Weights of a small mixture-of-experts language model, trained from scratch on English Wikipedia.
Size: 10 layers, width 128, vocabulary 4575, 33.8M parameters.
Training: 314M tokens, 9571 steps.
Below are experts of layer 2 (counted from 0) of a mixture-of-experts language model. Rows are named router (the router's row for the expert), up (a neuron's input weights, with its number) and show model dimensions 0-63. Each number is 200 + 40 x the weight over its row's rms, rounded and kept within 0 to 999.
Before each expert's rows: a language model's description of what the expert responds to. This comes from a sample of Wikipedia text that the model never trained on.

# expert 90
Description: Foreign name vowels
router,163,189,162,161,222,249,225,162,148,149,164,144,252,187,253,238,246,180,240,225,196,250,142,149,201,189,164,238,230,183,205,216,149,187,249,175,185,140,251,151,157,229,185,153,238,213,251,167,170,240,174,220,193,159,148,152,147,245,248,230,238,247,167,166
up0,212,230,192,214,191,148,138,249,263,158,206,241,197,168,172,115,138,180,108,274,225,143,233,201,202,207,183,224,158,263,164,211,146,225,189,217,152,253,160,280,225,168,94,208,120,188,144,230,207,163,227,126,196,260,215,250,183,189,236,136,209,136,214,245
up1,194,158,201,204,257,169,208,164,207,268,192,320,174,186,167,268,155,114,182,241,181,194,196,216,211,171,249,150,164,146,204,195,182,222,184,169,241,223,201,231,242,246,195,248,223,178,174,144,264,206,209,213,136,203,236,205,194,196,174,157,201,139,264,198
up2,246,205,249,128,226,183,185,143,305,221,235,247,225,227,204,107,166,244,205,241,183,102,227,275,167,192,184,154,264,262,205,252,238,168,186,178,213,164,244,219,230,177,216,193,183,237,161,223,185,236,228,212,211,238,212,174,249,194,194,233,143,190,186,223
up3,240,256,138,244,206,187,184,164,206,200,165,230,190,128,211,200,134,286,222,197,177,202,214,185,233,216,134,229,134,201,225,176,241,201,150,187,154,184,238,214,299,268,179,252,171,258,136,222,230,204,204,213,168,214,180,262,264,219,115,265,263,160,161,213
up4,219,231,173,265,208,141,190,175,141,261,126,230,247,258,184,251,191,185,209,196,150,165,253,276,200,214,210,166,228,218,179,177,239,183,198,137,209,168,223,184,257,239,198,267,238,218,109,242,236,172,216,239,209,267,169,198,224,204,161,242,180,159,240,225
up5,163,226,206,190,162,217,208,203,273,196,243,180,173,188,136,219,168,234,189,198,232,202,190,262,256,189,183,226,159,170,246,157,197,207,138,207,170,242,150,175,299,209,198,262,171,180,150,203,249,163,193,210,119,191,195,234,164,174,140,182,243,203,186,194
up6,191,215,238,200,264,189,176,224,203,221,206,203,254,155,245,262,220,299,291,139,166,168,175,240,230,202,202,206,249,162,212,163,225,190,202,243,191,202,166,246,277,187,160,269,174,152,177,187,235,172,170,232,223,169,290,273,183,179,196,191,179,163,170,168
up7,148,229,156,268,183,213,232,260,180,255,239,268,201,191,192,251,132,216,191,242,225,92,260,204,137,179,229,241,178,231,246,193,204,184,151,267,247,190,121,184,218,241,240,230,178,156,221,207,153,217,280,227,226,195,268,168,174,177,139,232,165,187,218,184
up8,186,215,207,193,188,170,214,214,249,229,214,223,195,181,194,131,201,135,239,237,127,227,271,254,252,198,177,223,166,142,234,225,260,151,208,225,244,149,232,162,241,205,203,323,219,192,111,203,245,215,161,228,225,234,208,207,199,140,196,174,145,88,164,199
up9,245,213,155,217,232,167,182,188,227,204,207,141,165,205,199,256,202,217,128,159,186,193,228,185,139,160,302,177,202,138,181,250,213,197,173,190,158,241,240,229,288,182,260,237,175,176,237,231,198,204,158,163,201,282,209,148,226,169,132,182,202,125,173,172
up10,229,202,195,245,210,123,167,186,187,177,216,274,125,159,234,146,119,223,156,148,177,218,220,252,281,217,181,209,189,142,236,214,206,188,161,202,184,183,196,230,313,168,180,199,123,187,218,215,239,226,190,196,210,118,187,287,199,193,139,206,245,148,202,222
up11,286,253,104,202,184,228,189,168,252,189,181,231,278,196,299,210,118,260,199,217,216,176,196,230,196,182,222,187,220,196,246,161,180,161,210,270,107,220,176,262,239,205,218,279,195,167,144,167,289,181,220,228,231,257,144,283,192,123,174,196,235,127,261,219
up12,152,206,156,245,198,233,165,248,238,190,246,227,226,183,178,286,209,187,141,234,251,156,161,203,155,195,188,241,225,172,238,200,168,213,167,251,256,211,137,260,214,129,246,247,168,194,186,212,239,201,192,151,238,196,211,286,146,213,221,189,168,76,212,227
up13,172,187,214,191,211,162,176,164,202,204,194,236,153,239,253,184,102,164,134,152,183,145,254,201,156,181,190,232,163,272,191,186,227,234,151,147,199,207,161,203,267,216,270,252,138,219,197,160,296,178,222,183,178,209,167,166,274,159,247,165,215,137,222,245
up14,159,225,171,197,218,149,207,240,237,240,224,252,262,248,226,214,140,283,192,209,210,165,165,231,294,171,206,163,211,236,102,182,259,211,144,222,195,189,195,204,182,245,145,274,156,245,221,170,189,158,210,214,186,232,139,227,176,217,176,239,89,206,239,225
up15,155,234,172,197,188,192,196,230,266,220,150,226,151,149,169,100,206,273,218,198,159,193,175,175,251,247,218,257,206,195,180,94,250,197,245,196,213,211,180,228,249,197,174,259,162,201,199,162,257,247,189,177,207,199,217,240,233,149,124,192,211,165,225,231
up16,168,200,126,219,221,218,157,219,260,262,289,199,142,257,151,194,204,212,194,219,213,226,228,175,224,167,129,185,176,203,218,150,178,221,174,245,197,182,242,158,246,159,283,252,66,253,133,243,228,191,225,175,259,191,210,277,252,225,162,214,182,118,182,210
up17,198,228,235,209,196,132,189,219,280,253,187,213,246,231,157,208,125,164,161,265,215,152,196,280,205,178,244,263,219,178,204,240,210,185,211,171,199,144,154,210,124,216,206,203,154,152,162,166,223,198,202,170,232,212,222,264,215,176,162,156,225,151,188,213
up18,152,229,171,228,225,210,138,177,179,211,176,207,184,156,161,225,150,233,192,214,201,167,262,185,285,174,182,163,201,188,212,231,242,197,186,233,171,289,284,193,243,251,257,264,171,159,121,222,174,159,149,197,143,230,199,253,213,180,166,226,257,189,257,218
up19,220,187,171,261,248,205,207,162,174,218,224,231,185,219,163,232,147,241,218,138,264,189,332,187,203,188,253,236,192,215,252,167,218,283,208,198,290,265,177,189,254,193,216,212,145,208,140,224,245,160,122,171,165,260,251,169,212,240,193,224,229,213,230,225
up20,152,247,167,216,182,190,173,261,217,244,181,193,157,243,126,108,106,218,149,176,150,180,215,205,222,201,234,169,203,157,250,195,258,151,186,116,172,263,196,222,221,144,192,237,214,261,255,179,176,183,188,209,133,259,222,239,245,128,181,214,202,225,204,250
up21,251,137,152,273,255,197,192,193,202,194,198,151,208,153,256,197,229,221,99,187,245,180,216,258,147,245,189,217,129,162,180,188,261,250,196,154,189,268,138,209,197,222,218,263,165,149,144,121,227,203,151,167,209,252,248,166,260,131,149,158,193,164,232,147
up22,230,270,169,229,217,205,215,211,152,194,162,206,121,133,204,174,197,192,172,184,165,190,192,239,210,222,234,225,194,207,229,193,214,224,82,243,224,199,201,304,190,200,195,266,210,207,166,207,168,177,267,202,288,225,144,219,249,204,163,148,244,183,241,264
up23,241,199,215,220,242,169,179,144,259,188,171,225,226,145,269,225,134,212,192,173,203,178,164,248,185,195,224,201,117,148,194,190,205,206,146,122,171,202,186,193,251,218,188,212,187,196,107,237,290,164,218,193,210,238,235,221,204,186,262,217,196,166,268,231
up24,181,205,275,212,221,173,159,180,195,211,180,247,222,251,170,183,167,232,199,196,195,198,189,294,280,226,172,272,246,144,171,211,244,214,180,265,189,186,170,226,292,211,185,244,185,175,134,198,253,212,174,256,191,193,255,191,181,126,216,189,220,90,202,218
up25,226,161,147,131,193,145,275,203,214,227,209,244,242,211,187,247,151,189,232,246,245,189,129,201,216,197,196,199,225,214,195,229,242,214,171,223,165,199,136,207,253,212,137,207,117,85,194,267,179,217,170,215,167,262,173,205,224,206,170,230,255,171,216,288
up26,280,175,244,153,210,216,258,133,161,183,182,190,173,206,181,263,135,174,156,179,181,140,187,246,177,136,213,184,156,219,258,214,229,170,247,223,240,254,242,225,222,237,163,244,138,270,192,238,185,212,205,179,189,202,176,233,203,179,154,202,260,132,204,134
up27,255,189,184,218,222,222,227,200,212,232,140,198,183,214,144,247,178,202,212,198,264,187,271,178,150,169,210,191,178,145,218,199,219,178,184,166,248,246,213,286,260,186,245,287,161,174,230,248,234,202,241,241,255,185,179,206,206,161,192,228,132,150,175,263
up28,188,166,235,255,229,200,172,202,214,201,141,204,211,190,216,172,130,204,194,194,170,186,221,237,128,216,218,246,160,287,199,181,319,198,164,197,163,231,165,226,223,259,257,263,145,189,169,200,267,173,172,216,206,264,217,201,229,112,151,114,214,198,197,199
up29,170,164,220,205,146,260,235,234,225,143,224,204,201,162,157,208,213,171,237,241,179,172,230,194,243,164,204,198,121,211,198,219,203,151,129,270,236,169,171,261,227,192,157,268,173,280,106,228,240,156,240,148,257,180,205,277,242,134,137,288,190,130,238,268
up30,257,249,231,196,176,219,229,155,288,244,208,195,145,157,206,196,208,243,122,180,216,192,258,225,146,151,216,213,215,166,147,176,199,233,160,270,178,152,120,244,220,207,196,240,175,291,189,225,254,184,214,217,99,208,128,229,193,187,149,240,204,116,215,141
up31,204,210,161,189,200,198,237,338,162,233,193,163,201,206,160,183,190,169,218,181,226,186,210,254,232,225,201,271,146,199,236,196,242,114,163,217,195,221,117,255,154,188,183,251,132,191,111,205,174,195,217,138,221,213,179,203,193,155,190,199,212,253,250,175
up32,210,209,195,209,277,221,163,206,219,200,225,248,243,140,160,195,151,170,122,238,178,208,246,163,316,175,194,171,193,188,184,236,218,245,194,203,206,300,135,225,281,221,231,236,148,172,163,158,176,179,205,242,142,169,226,238,272,175,158,150,186,140,206,266
up33,235,207,165,267,172,152,247,234,178,218,224,243,140,221,182,138,135,236,238,227,204,182,227,236,249,211,187,258,153,229,212,231,241,124,188,231,160,245,189,185,161,220,240,175,76,218,177,229,229,187,201,217,169,249,227,294,191,157,109,134,221,158,186,186
up34,291,218,203,141,245,148,249,166,219,255,155,195,152,274,198,218,153,216,213,235,171,164,147,230,189,231,233,184,161,228,215,216,300,187,216,190,135,184,187,188,272,191,163,216,223,165,225,163,191,211,162,214,200,210,222,299,287,139,247,237,165,155,194,215

# expert 77
Description: Mid-word pieces, "by"
router,163,188,159,148,220,241,220,151,155,164,197,155,235,178,250,232,246,199,240,194,205,251,142,152,201,177,150,208,211,196,215,203,149,165,252,159,186,161,241,140,156,257,180,148,245,212,253,157,153,213,175,204,177,148,141,150,163,241,246,218,246,250,152,177
up0,241,202,210,210,188,211,185,179,142,249,183,195,132,225,178,224,177,258,233,185,233,174,197,167,204,192,190,175,278,212,267,216,252,214,160,219,258,128,158,214,260,213,228,247,182,195,193,190,183,183,124,200,222,271,238,270,240,157,186,173,227,197,149,195
up1,246,162,222,262,197,137,177,219,169,194,220,229,148,184,140,197,184,205,179,210,202,161,193,266,230,207,196,217,193,237,213,166,260,168,206,178,297,190,152,246,203,216,217,206,196,201,151,243,206,201,180,240,232,186,179,261,194,202,166,218,206,243,338,232
up2,223,205,196,163,140,192,212,174,164,255,197,206,156,212,127,237,149,172,258,239,203,167,273,230,148,218,181,160,224,248,165,177,213,180,194,137,139,211,207,237,245,169,157,280,265,276,118,135,217,201,227,208,229,231,266,202,204,226,140,149,116,176,142,188
up3,242,254,216,240,188,230,191,170,213,253,121,193,233,187,197,215,188,202,185,207,200,184,177,259,255,187,143,245,227,199,255,235,238,203,196,184,135,157,158,254,208,165,183,200,230,311,157,182,216,158,200,181,194,203,230,173,208,199,144,152,183,165,289,233
up4,209,202,193,240,176,251,199,257,157,210,225,185,193,176,211,197,213,277,180,175,229,133,137,257,197,157,208,244,223,209,243,263,286,187,112,165,268,202,124,170,254,216,210,215,174,211,152,232,195,156,231,200,212,183,239,243,199,194,106,188,72,193,236,198
up5,239,154,221,251,218,156,144,230,204,179,196,248,191,175,221,230,132,204,198,189,230,189,174,195,256,219,176,212,159,244,221,172,217,131,131,155,211,250,203,180,206,153,161,316,146,169,173,194,276,189,230,209,236,173,200,156,198,191,203,260,228,112,182,267
up6,195,204,191,215,227,184,209,196,234,193,175,203,180,164,188,146,142,231,189,266,188,155,223,350,150,235,159,215,232,252,166,159,176,169,184,147,247,242,165,208,243,234,222,175,205,179,63,159,190,131,138,183,204,192,221,195,226,252,155,212,150,210,184,224
up7,189,195,185,237,242,253,261,172,175,170,151,169,182,209,240,270,180,240,188,251,214,152,114,140,301,201,186,222,159,261,183,203,244,199,160,224,202,195,153,271,232,233,225,219,130,204,211,245,197,187,190,237,129,230,202,213,204,245,120,170,200,162,193,149
up8,130,200,182,290,206,155,209,209,216,202,117,264,139,186,222,224,169,235,214,182,188,213,227,262,187,193,180,195,219,168,187,131,244,184,124,173,171,200,218,192,153,260,128,235,245,234,123,138,260,214,222,142,206,201,195,244,252,159,177,249,178,192,247,240
up9,190,203,283,251,134,144,223,163,200,222,227,194,157,222,221,219,239,169,113,263,186,222,141,264,256,208,232,197,252,178,167,210,247,248,174,209,219,131,172,187,226,157,226,262,150,210,181,226,238,191,132,175,184,205,263,279,176,144,247,174,151,201,237,124
up10,155,207,107,210,186,219,196,233,191,172,228,220,126,241,144,247,212,249,179,147,189,128,261,168,176,229,181,205,282,223,195,244,272,215,204,248,155,149,143,210,216,201,190,259,186,223,143,175,166,190,191,227,219,251,258,243,250,165,122,145,204,224,161,179
up11,207,261,220,219,217,235,199,163,285,237,220,216,189,195,181,241,207,157,158,232,197,172,232,221,221,201,216,208,161,167,193,159,252,232,166,302,147,240,208,252,253,102,199,225,139,200,207,233,213,178,106,169,207,222,234,243,241,239,219,182,182,164,166,273
up12,167,187,230,175,211,229,196,204,151,150,224,284,212,239,226,151,136,179,174,140,155,164,279,251,235,222,123,239,217,205,190,213,235,201,142,199,255,210,158,195,260,175,221,236,185,180,169,246,182,169,186,262,162,207,214,249,266,305,139,262,154,177,210,170
up13,165,233,151,155,145,179,124,186,212,197,225,198,201,299,278,132,104,188,206,191,114,230,210,182,156,253,163,265,213,193,220,101,269,182,255,152,174,238,235,181,218,194,167,250,151,198,167,288,237,207,192,162,219,181,149,191,238,140,168,244,201,139,244,233
up14,202,188,218,182,267,271,201,140,178,175,189,184,239,174,171,218,99,193,238,178,185,164,134,245,303,188,213,203,210,280,259,215,180,289,195,240,197,262,228,236,257,219,175,242,169,188,123,204,156,170,180,276,220,256,216,223,254,127,144,258,151,216,179,257
up15,238,228,134,273,218,204,238,229,221,172,226,216,161,245,185,185,141,200,159,144,175,113,197,350,221,170,163,235,231,204,133,215,207,246,164,226,183,197,178,199,177,205,211,209,158,173,213,218,149,167,190,226,174,275,221,231,228,241,217,206,168,257,290,279
up16,158,151,163,196,291,177,250,207,189,171,224,215,178,197,213,168,161,193,115,239,247,243,202,214,206,205,188,152,161,205,192,203,230,185,190,307,236,230,162,259,227,114,185,257,178,197,186,259,203,157,204,260,206,248,204,251,225,202,200,183,232,204,212,263
up17,182,151,210,236,173,222,170,219,148,211,203,181,159,200,178,248,159,196,174,169,188,228,145,232,180,174,215,241,162,224,260,151,216,211,199,262,205,196,257,235,348,171,209,270,192,198,196,176,215,240,213,152,200,142,193,265,172,160,104,193,217,167,283,195
up18,172,188,225,199,175,188,166,278,154,215,189,175,174,267,231,219,179,232,189,220,169,149,184,250,181,222,178,251,283,205,208,192,257,155,161,243,254,125,177,185,223,257,236,226,148,225,101,190,199,229,171,196,166,248,267,237,158,186,180,155,177,112,245,272
up19,217,232,220,161,198,159,209,161,205,243,229,246,250,263,197,229,191,221,146,207,179,124,265,176,223,189,240,208,164,166,265,190,222,177,213,223,376,211,239,268,234,150,196,272,137,165,128,194,235,167,197,190,230,212,164,187,209,168,110,214,161,159,258,182
up20,253,172,227,124,207,184,209,239,194,228,251,200,248,203,136,268,200,163,225,180,233,199,210,188,212,197,142,172,219,187,182,220,203,144,193,292,166,201,139,261,167,145,259,148,157,197,150,123,269,175,221,287,220,249,208,175,200,136,195,193,183,164,214,203
up21,222,200,181,201,185,194,229,224,170,191,217,262,166,248,212,189,85,156,167,233,270,159,215,178,160,193,289,195,181,211,301,226,220,210,158,229,235,193,172,241,248,257,228,271,151,165,173,150,179,193,169,125,213,274,188,249,267,223,182,254,232,207,175,138
up22,174,179,262,220,180,225,206,293,217,201,205,215,160,184,107,230,198,227,176,152,243,160,167,211,218,167,124,230,251,189,150,245,163,215,121,271,153,127,184,191,243,157,242,204,201,206,121,147,170,193,204,127,227,215,254,222,232,131,199,243,140,223,275,202
up23,221,153,186,286,256,176,149,220,187,187,221,271,174,178,198,228,186,240,169,232,268,165,170,246,116,223,222,201,234,207,201,227,199,181,214,198,206,251,248,255,170,187,208,219,204,111,119,231,183,207,153,178,218,248,222,168,178,242,161,213,139,196,169,231
up24,128,157,173,199,159,224,123,214,201,214,229,216,194,266,178,187,153,185,224,166,178,201,204,278,189,252,237,226,210,211,253,216,227,204,159,162,298,239,186,207,303,152,179,252,202,179,84,217,249,209,168,182,211,210,166,226,175,151,176,195,164,277,279,178
up25,169,223,186,107,163,223,181,240,156,174,219,252,212,156,196,196,69,301,199,181,183,193,171,221,244,185,217,235,155,206,266,182,290,191,167,155,238,224,177,195,243,171,181,312,220,188,118,167,224,199,216,156,160,277,193,275,220,228,163,247,191,156,190,271
up26,264,223,230,196,175,132,255,201,242,210,187,149,196,198,191,195,210,205,161,252,165,195,299,334,185,255,199,177,183,253,193,213,203,198,172,214,266,244,237,206,274,188,194,249,105,190,134,294,254,229,145,176,160,253,274,220,177,147,182,218,254,221,257,211
up27,166,227,197,200,237,205,170,192,107,172,159,193,205,167,157,152,70,233,169,225,187,218,223,237,224,186,257,187,178,200,250,153,277,235,154,160,263,281,159,221,199,201,249,200,108,240,175,271,160,233,224,232,219,120,217,191,196,208,227,137,155,196,192,200
up28,211,239,184,210,221,205,248,185,230,173,254,180,232,159,211,160,85,193,189,196,241,200,177,252,187,177,116,147,168,111,264,180,156,219,200,250,246,242,152,198,175,235,219,245,187,252,176,185,229,196,217,252,178,172,161,196,193,163,226,227,178,142,251,220
up29,209,207,256,169,190,201,229,191,225,254,214,178,159,141,246,170,94,177,197,230,192,183,172,218,182,205,184,242,214,187,197,220,252,159,115,199,251,160,225,273,154,238,154,209,110,208,175,175,177,216,224,192,178,275,226,172,222,142,119,168,164,258,265,290
up30,108,179,198,203,257,201,115,247,246,138,157,207,181,174,200,224,192,225,188,187,230,155,201,168,219,204,149,218,170,158,160,177,255,220,158,184,168,248,158,230,209,186,174,253,162,202,137,310,264,213,239,143,208,230,281,229,190,138,249,201,204,159,224,226
up31,141,246,264,207,200,216,93,172,185,217,229,212,208,207,140,204,226,151,187,163,178,211,157,278,109,196,187,207,249,220,173,171,176,232,219,181,182,248,197,207,293,175,222,287,223,97,131,198,201,156,168,243,198,232,189,198,192,176,185,246,253,103,224,154
up32,225,212,169,280,227,225,207,241,253,254,190,268,174,178,201,179,174,306,172,191,215,168,183,204,175,222,204,224,180,146,184,172,210,236,193,192,179,254,222,249,233,156,196,268,181,190,114,183,308,219,191,195,174,187,281,297,186,179,181,183,187,157,214,290
up33,210,222,156,255,198,203,191,188,217,164,215,241,231,201,250,138,191,124,188,241,229,143,273,217,127,186,139,251,220,207,178,176,248,205,180,220,131,153,221,225,220,190,221,271,153,188,161,202,237,172,154,197,246,303,258,153,231,171,139,241,142,147,230,212
up34,195,224,202,246,206,184,162,207,232,203,222,213,166,204,196,156,123,160,152,162,150,205,197,267,152,208,234,206,201,192,251,226,268,195,193,271,213,218,189,209,273,224,210,213,179,121,136,314,254,177,286,202,239,216,218,254,184,228,193,190,172,186,229,221

# expert 32
Description: Name and word endings
router,165,191,156,150,225,239,226,145,152,161,201,156,229,179,243,232,254,200,243,190,199,252,138,150,196,173,160,211,213,190,225,202,147,165,248,163,182,158,244,147,146,253,182,143,243,214,252,160,167,208,186,212,188,147,146,157,160,246,249,220,243,242,150,184
up0,168,198,149,238,160,187,218,155,211,211,175,234,221,224,205,190,175,184,285,269,165,229,228,254,158,205,196,269,178,204,226,155,188,157,120,226,239,232,189,189,255,210,216,296,171,200,229,173,238,230,188,242,254,192,178,189,194,166,153,183,175,138,247,215
up1,246,158,198,181,188,164,235,252,253,240,163,130,189,232,168,176,186,141,178,203,232,123,248,205,188,241,169,209,187,253,181,196,260,200,163,143,176,299,205,247,246,191,200,208,155,280,160,225,211,189,259,168,144,163,192,188,229,127,111,159,200,240,265,167
up2,221,294,257,249,221,175,124,213,187,211,220,182,279,257,231,195,165,160,208,202,232,115,204,214,258,268,261,207,189,123,207,243,212,145,176,196,250,199,162,147,207,223,260,254,150,240,167,226,224,214,223,104,234,172,202,158,95,241,213,196,177,175,201,211
up3,173,199,219,182,246,131,145,233,168,156,172,187,189,142,212,140,77,260,132,208,204,182,221,243,214,193,197,130,143,208,198,229,294,196,169,185,179,258,173,220,198,192,233,225,172,167,214,246,163,203,148,191,180,240,195,224,216,228,253,219,192,169,240,218
up4,209,234,209,277,173,189,229,203,211,251,218,193,225,265,161,200,212,102,156,190,266,221,205,266,167,216,162,239,194,217,171,169,218,224,184,196,133,163,179,203,240,156,243,209,152,227,116,218,184,170,212,291,248,177,181,242,178,192,206,152,189,115,184,240
up5,172,226,268,238,208,182,106,220,197,205,103,184,211,213,261,196,150,152,196,155,194,142,232,242,165,231,228,191,207,189,187,140,222,219,117,163,223,242,186,232,278,190,215,225,229,279,150,241,251,234,161,181,185,187,137,291,199,127,118,125,199,163,179,196
up6,236,193,199,177,196,178,193,168,201,259,188,174,203,183,128,231,156,200,151,251,265,195,200,183,222,197,227,218,104,232,227,198,281,150,163,192,239,219,247,203,238,163,236,267,139,303,224,196,226,146,115,148,181,266,202,245,238,140,142,145,168,144,192,165
up7,199,245,154,218,242,213,159,195,239,171,237,234,210,213,195,159,234,170,262,182,173,119,234,203,253,188,262,207,195,158,185,218,325,238,151,182,261,216,201,244,229,178,285,257,243,169,173,196,254,246,214,216,221,304,181,231,191,125,110,231,153,248,208,210
up8,173,178,162,189,175,112,301,170,227,227,247,183,182,203,177,173,193,233,196,243,214,119,234,268,241,191,304,177,194,186,233,136,233,223,186,178,130,247,107,197,276,236,167,282,168,213,156,167,198,177,202,257,166,245,202,207,189,198,154,257,193,183,275,276
up9,240,202,175,191,140,253,221,169,237,221,251,137,195,257,240,173,108,249,193,208,246,176,238,164,125,200,151,241,198,212,160,166,168,223,134,206,261,198,160,207,235,225,191,288,156,205,154,252,160,221,190,157,178,260,187,194,275,215,213,169,159,205,216,246
up10,174,234,230,190,272,166,201,198,221,162,192,224,174,185,193,252,140,194,173,158,194,200,188,247,197,179,259,203,177,153,165,139,287,237,113,128,173,244,210,262,204,225,192,262,230,192,142,210,233,204,226,166,288,263,133,193,249,216,191,157,185,161,253,127
up11,192,151,241,213,219,196,204,137,232,176,190,187,104,186,186,180,206,233,212,227,176,139,232,229,152,202,211,169,191,241,235,135,276,219,169,256,179,249,209,267,248,173,214,284,138,262,170,106,211,194,192,191,202,227,202,223,201,183,138,229,197,190,238,163
up12,193,265,183,212,203,213,190,280,206,246,240,249,203,162,176,257,146,234,176,179,209,171,321,220,211,191,222,147,219,238,220,219,258,197,128,219,287,215,225,226,106,177,157,201,198,195,171,272,187,175,219,189,225,204,181,240,243,164,147,194,245,184,246,244
up13,187,152,235,134,220,205,192,143,228,171,169,216,227,172,190,201,181,248,250,225,139,95,231,198,146,212,250,245,191,196,156,216,215,206,155,125,205,204,194,238,289,142,193,240,220,163,217,196,236,233,253,151,183,197,170,234,234,146,105,242,162,174,223,231
up14,169,219,211,191,243,208,206,176,207,270,262,243,215,192,157,135,241,181,161,239,245,235,248,285,158,202,183,199,222,209,161,241,199,249,191,243,236,187,169,190,212,209,171,256,226,269,110,174,186,205,248,132,197,229,221,232,225,167,216,134,173,138,182,144
up15,208,186,148,231,189,191,139,233,191,264,215,224,263,172,235,176,252,185,229,212,220,145,135,215,318,175,151,232,208,175,181,184,237,212,157,205,250,159,124,182,217,186,205,186,121,221,168,174,217,193,220,247,219,252,158,198,226,190,119,248,151,104,180,231
up16,210,146,161,207,114,196,242,168,178,196,239,195,242,261,257,276,193,165,242,161,172,176,224,224,202,217,310,152,174,153,204,189,266,170,218,172,219,222,262,248,205,198,179,208,201,216,108,232,233,208,204,205,173,255,262,252,179,210,196,309,120,127,167,192
up17,173,157,228,157,155,195,240,227,277,255,215,190,235,175,181,201,166,141,193,219,257,141,243,210,215,200,143,157,190,239,241,225,194,191,132,236,227,196,164,235,139,153,188,200,176,184,139,224,195,185,241,288,197,161,239,192,251,164,104,228,246,227,138,256
up18,234,208,211,201,241,202,221,252,207,205,235,188,253,171,73,218,210,187,131,179,225,141,232,257,226,205,220,220,167,265,292,178,281,191,235,202,266,254,115,216,229,241,188,226,195,173,152,125,213,216,120,183,179,244,217,190,271,180,179,114,240,207,267,160
up19,159,228,252,154,121,195,199,249,169,251,200,218,134,226,188,197,191,210,151,228,191,165,135,276,231,211,234,158,197,239,216,159,262,201,172,222,256,214,176,161,177,161,136,211,183,211,127,140,195,143,238,195,191,321,286,193,202,253,200,225,214,275,249,270
up20,244,244,230,314,161,208,195,168,165,219,166,273,254,224,186,167,142,191,169,252,162,199,164,271,190,128,211,159,170,199,206,159,190,186,81,244,201,159,161,222,192,214,179,225,236,226,173,213,273,144,214,205,182,175,222,203,236,152,166,175,148,192,236,189
up21,210,166,199,271,225,212,176,162,241,199,207,216,216,208,240,143,129,219,196,150,200,152,215,187,262,194,188,215,103,197,167,176,168,221,180,203,128,276,176,168,192,164,167,256,212,195,201,130,138,202,185,171,252,225,178,237,280,147,180,233,233,224,173,222
up22,259,238,203,178,231,169,240,275,178,170,284,163,191,233,187,228,175,188,213,199,175,196,268,262,117,176,198,203,170,178,225,205,246,216,223,225,170,184,202,206,246,162,167,138,111,226,129,193,258,204,229,237,225,193,239,215,193,192,130,238,180,159,273,285
up23,220,173,254,220,174,193,295,177,266,156,223,217,223,174,200,190,134,171,236,195,232,190,170,263,213,188,122,214,156,211,210,257,251,187,162,187,279,229,260,175,251,240,208,241,187,180,226,158,242,197,235,231,233,226,182,251,157,139,196,209,188,124,179,157
up24,198,209,209,209,152,133,218,222,240,220,221,209,209,305,115,204,162,196,210,202,181,154,227,256,87,194,233,132,184,219,254,266,225,197,204,196,209,253,165,195,237,182,166,285,171,214,57,197,208,178,207,231,226,205,256,173,167,191,150,186,162,234,145,230
up25,144,229,171,184,134,191,218,204,227,224,206,216,210,192,248,148,167,174,210,161,179,200,205,238,244,194,188,91,193,140,151,200,247,182,171,222,229,215,99,196,270,171,231,221,227,245,108,183,221,231,204,266,187,261,237,182,192,200,162,235,208,180,184,114
up26,180,189,288,178,203,199,99,225,157,152,242,253,200,213,134,259,184,232,225,178,207,157,188,272,270,199,249,231,187,215,203,229,223,172,135,150,190,225,202,207,245,204,243,275,295,165,151,230,152,199,238,230,189,203,146,213,239,139,169,229,158,236,169,258
up27,242,150,182,147,257,161,140,177,242,210,169,193,220,232,104,142,143,224,161,168,139,210,204,214,191,196,152,171,159,275,152,240,228,225,130,202,86,192,192,234,266,159,128,217,113,216,184,271,219,227,246,205,183,252,195,213,200,188,185,274,222,154,250,305
up28,181,160,237,265,86,204,209,224,194,158,232,226,175,209,165,200,177,142,160,178,208,233,292,200,167,174,233,257,232,185,153,272,276,229,201,262,196,219,130,185,236,150,226,248,172,261,84,197,230,163,231,202,211,214,180,187,248,188,121,181,233,181,214,168
up29,220,215,181,182,273,224,161,250,209,207,179,208,109,225,203,254,160,288,216,255,224,159,162,226,192,147,217,162,154,228,217,241,274,188,132,221,175,168,215,193,219,151,234,256,212,218,154,177,264,170,192,190,213,241,223,238,280,214,166,196,223,104,189,185
up30,238,194,144,200,143,216,211,300,179,244,211,142,218,223,187,166,193,152,155,196,201,186,193,222,230,184,265,225,223,189,191,226,159,277,206,205,196,180,220,205,277,230,232,212,133,277,238,173,276,215,172,270,207,195,162,209,186,156,196,227,199,157,184,218
up31,250,207,121,235,186,226,218,245,249,186,148,218,189,260,210,195,212,201,150,242,269,186,189,257,127,179,260,147,211,172,132,236,240,198,188,232,171,224,153,258,227,213,104,200,193,168,78,162,236,161,220,261,203,217,172,225,200,152,165,191,155,179,186,182
up32,243,148,249,210,218,211,135,269,209,298,218,208,269,287,190,190,187,240,128,225,172,175,151,207,188,216,196,205,216,181,226,130,224,240,192,261,226,187,162,202,155,188,213,263,217,145,211,176,190,224,183,182,244,139,204,243,193,212,120,220,151,202,244,162
up33,155,139,194,243,213,238,165,216,209,197,175,263,192,246,229,202,217,232,120,177,258,257,179,239,169,237,196,219,189,135,250,204,216,199,213,186,172,202,201,263,339,228,172,213,206,186,137,235,222,156,141,238,164,177,213,232,163,166,153,202,191,162,197,195
up34,142,188,263,170,159,203,187,179,215,179,183,215,177,248,211,128,139,270,186,263,173,193,182,166,160,175,214,226,202,136,222,205,292,294,132,196,249,157,115,228,212,196,219,190,163,206,187,184,282,194,187,208,232,216,188,232,161,98,150,165,192,173,231,180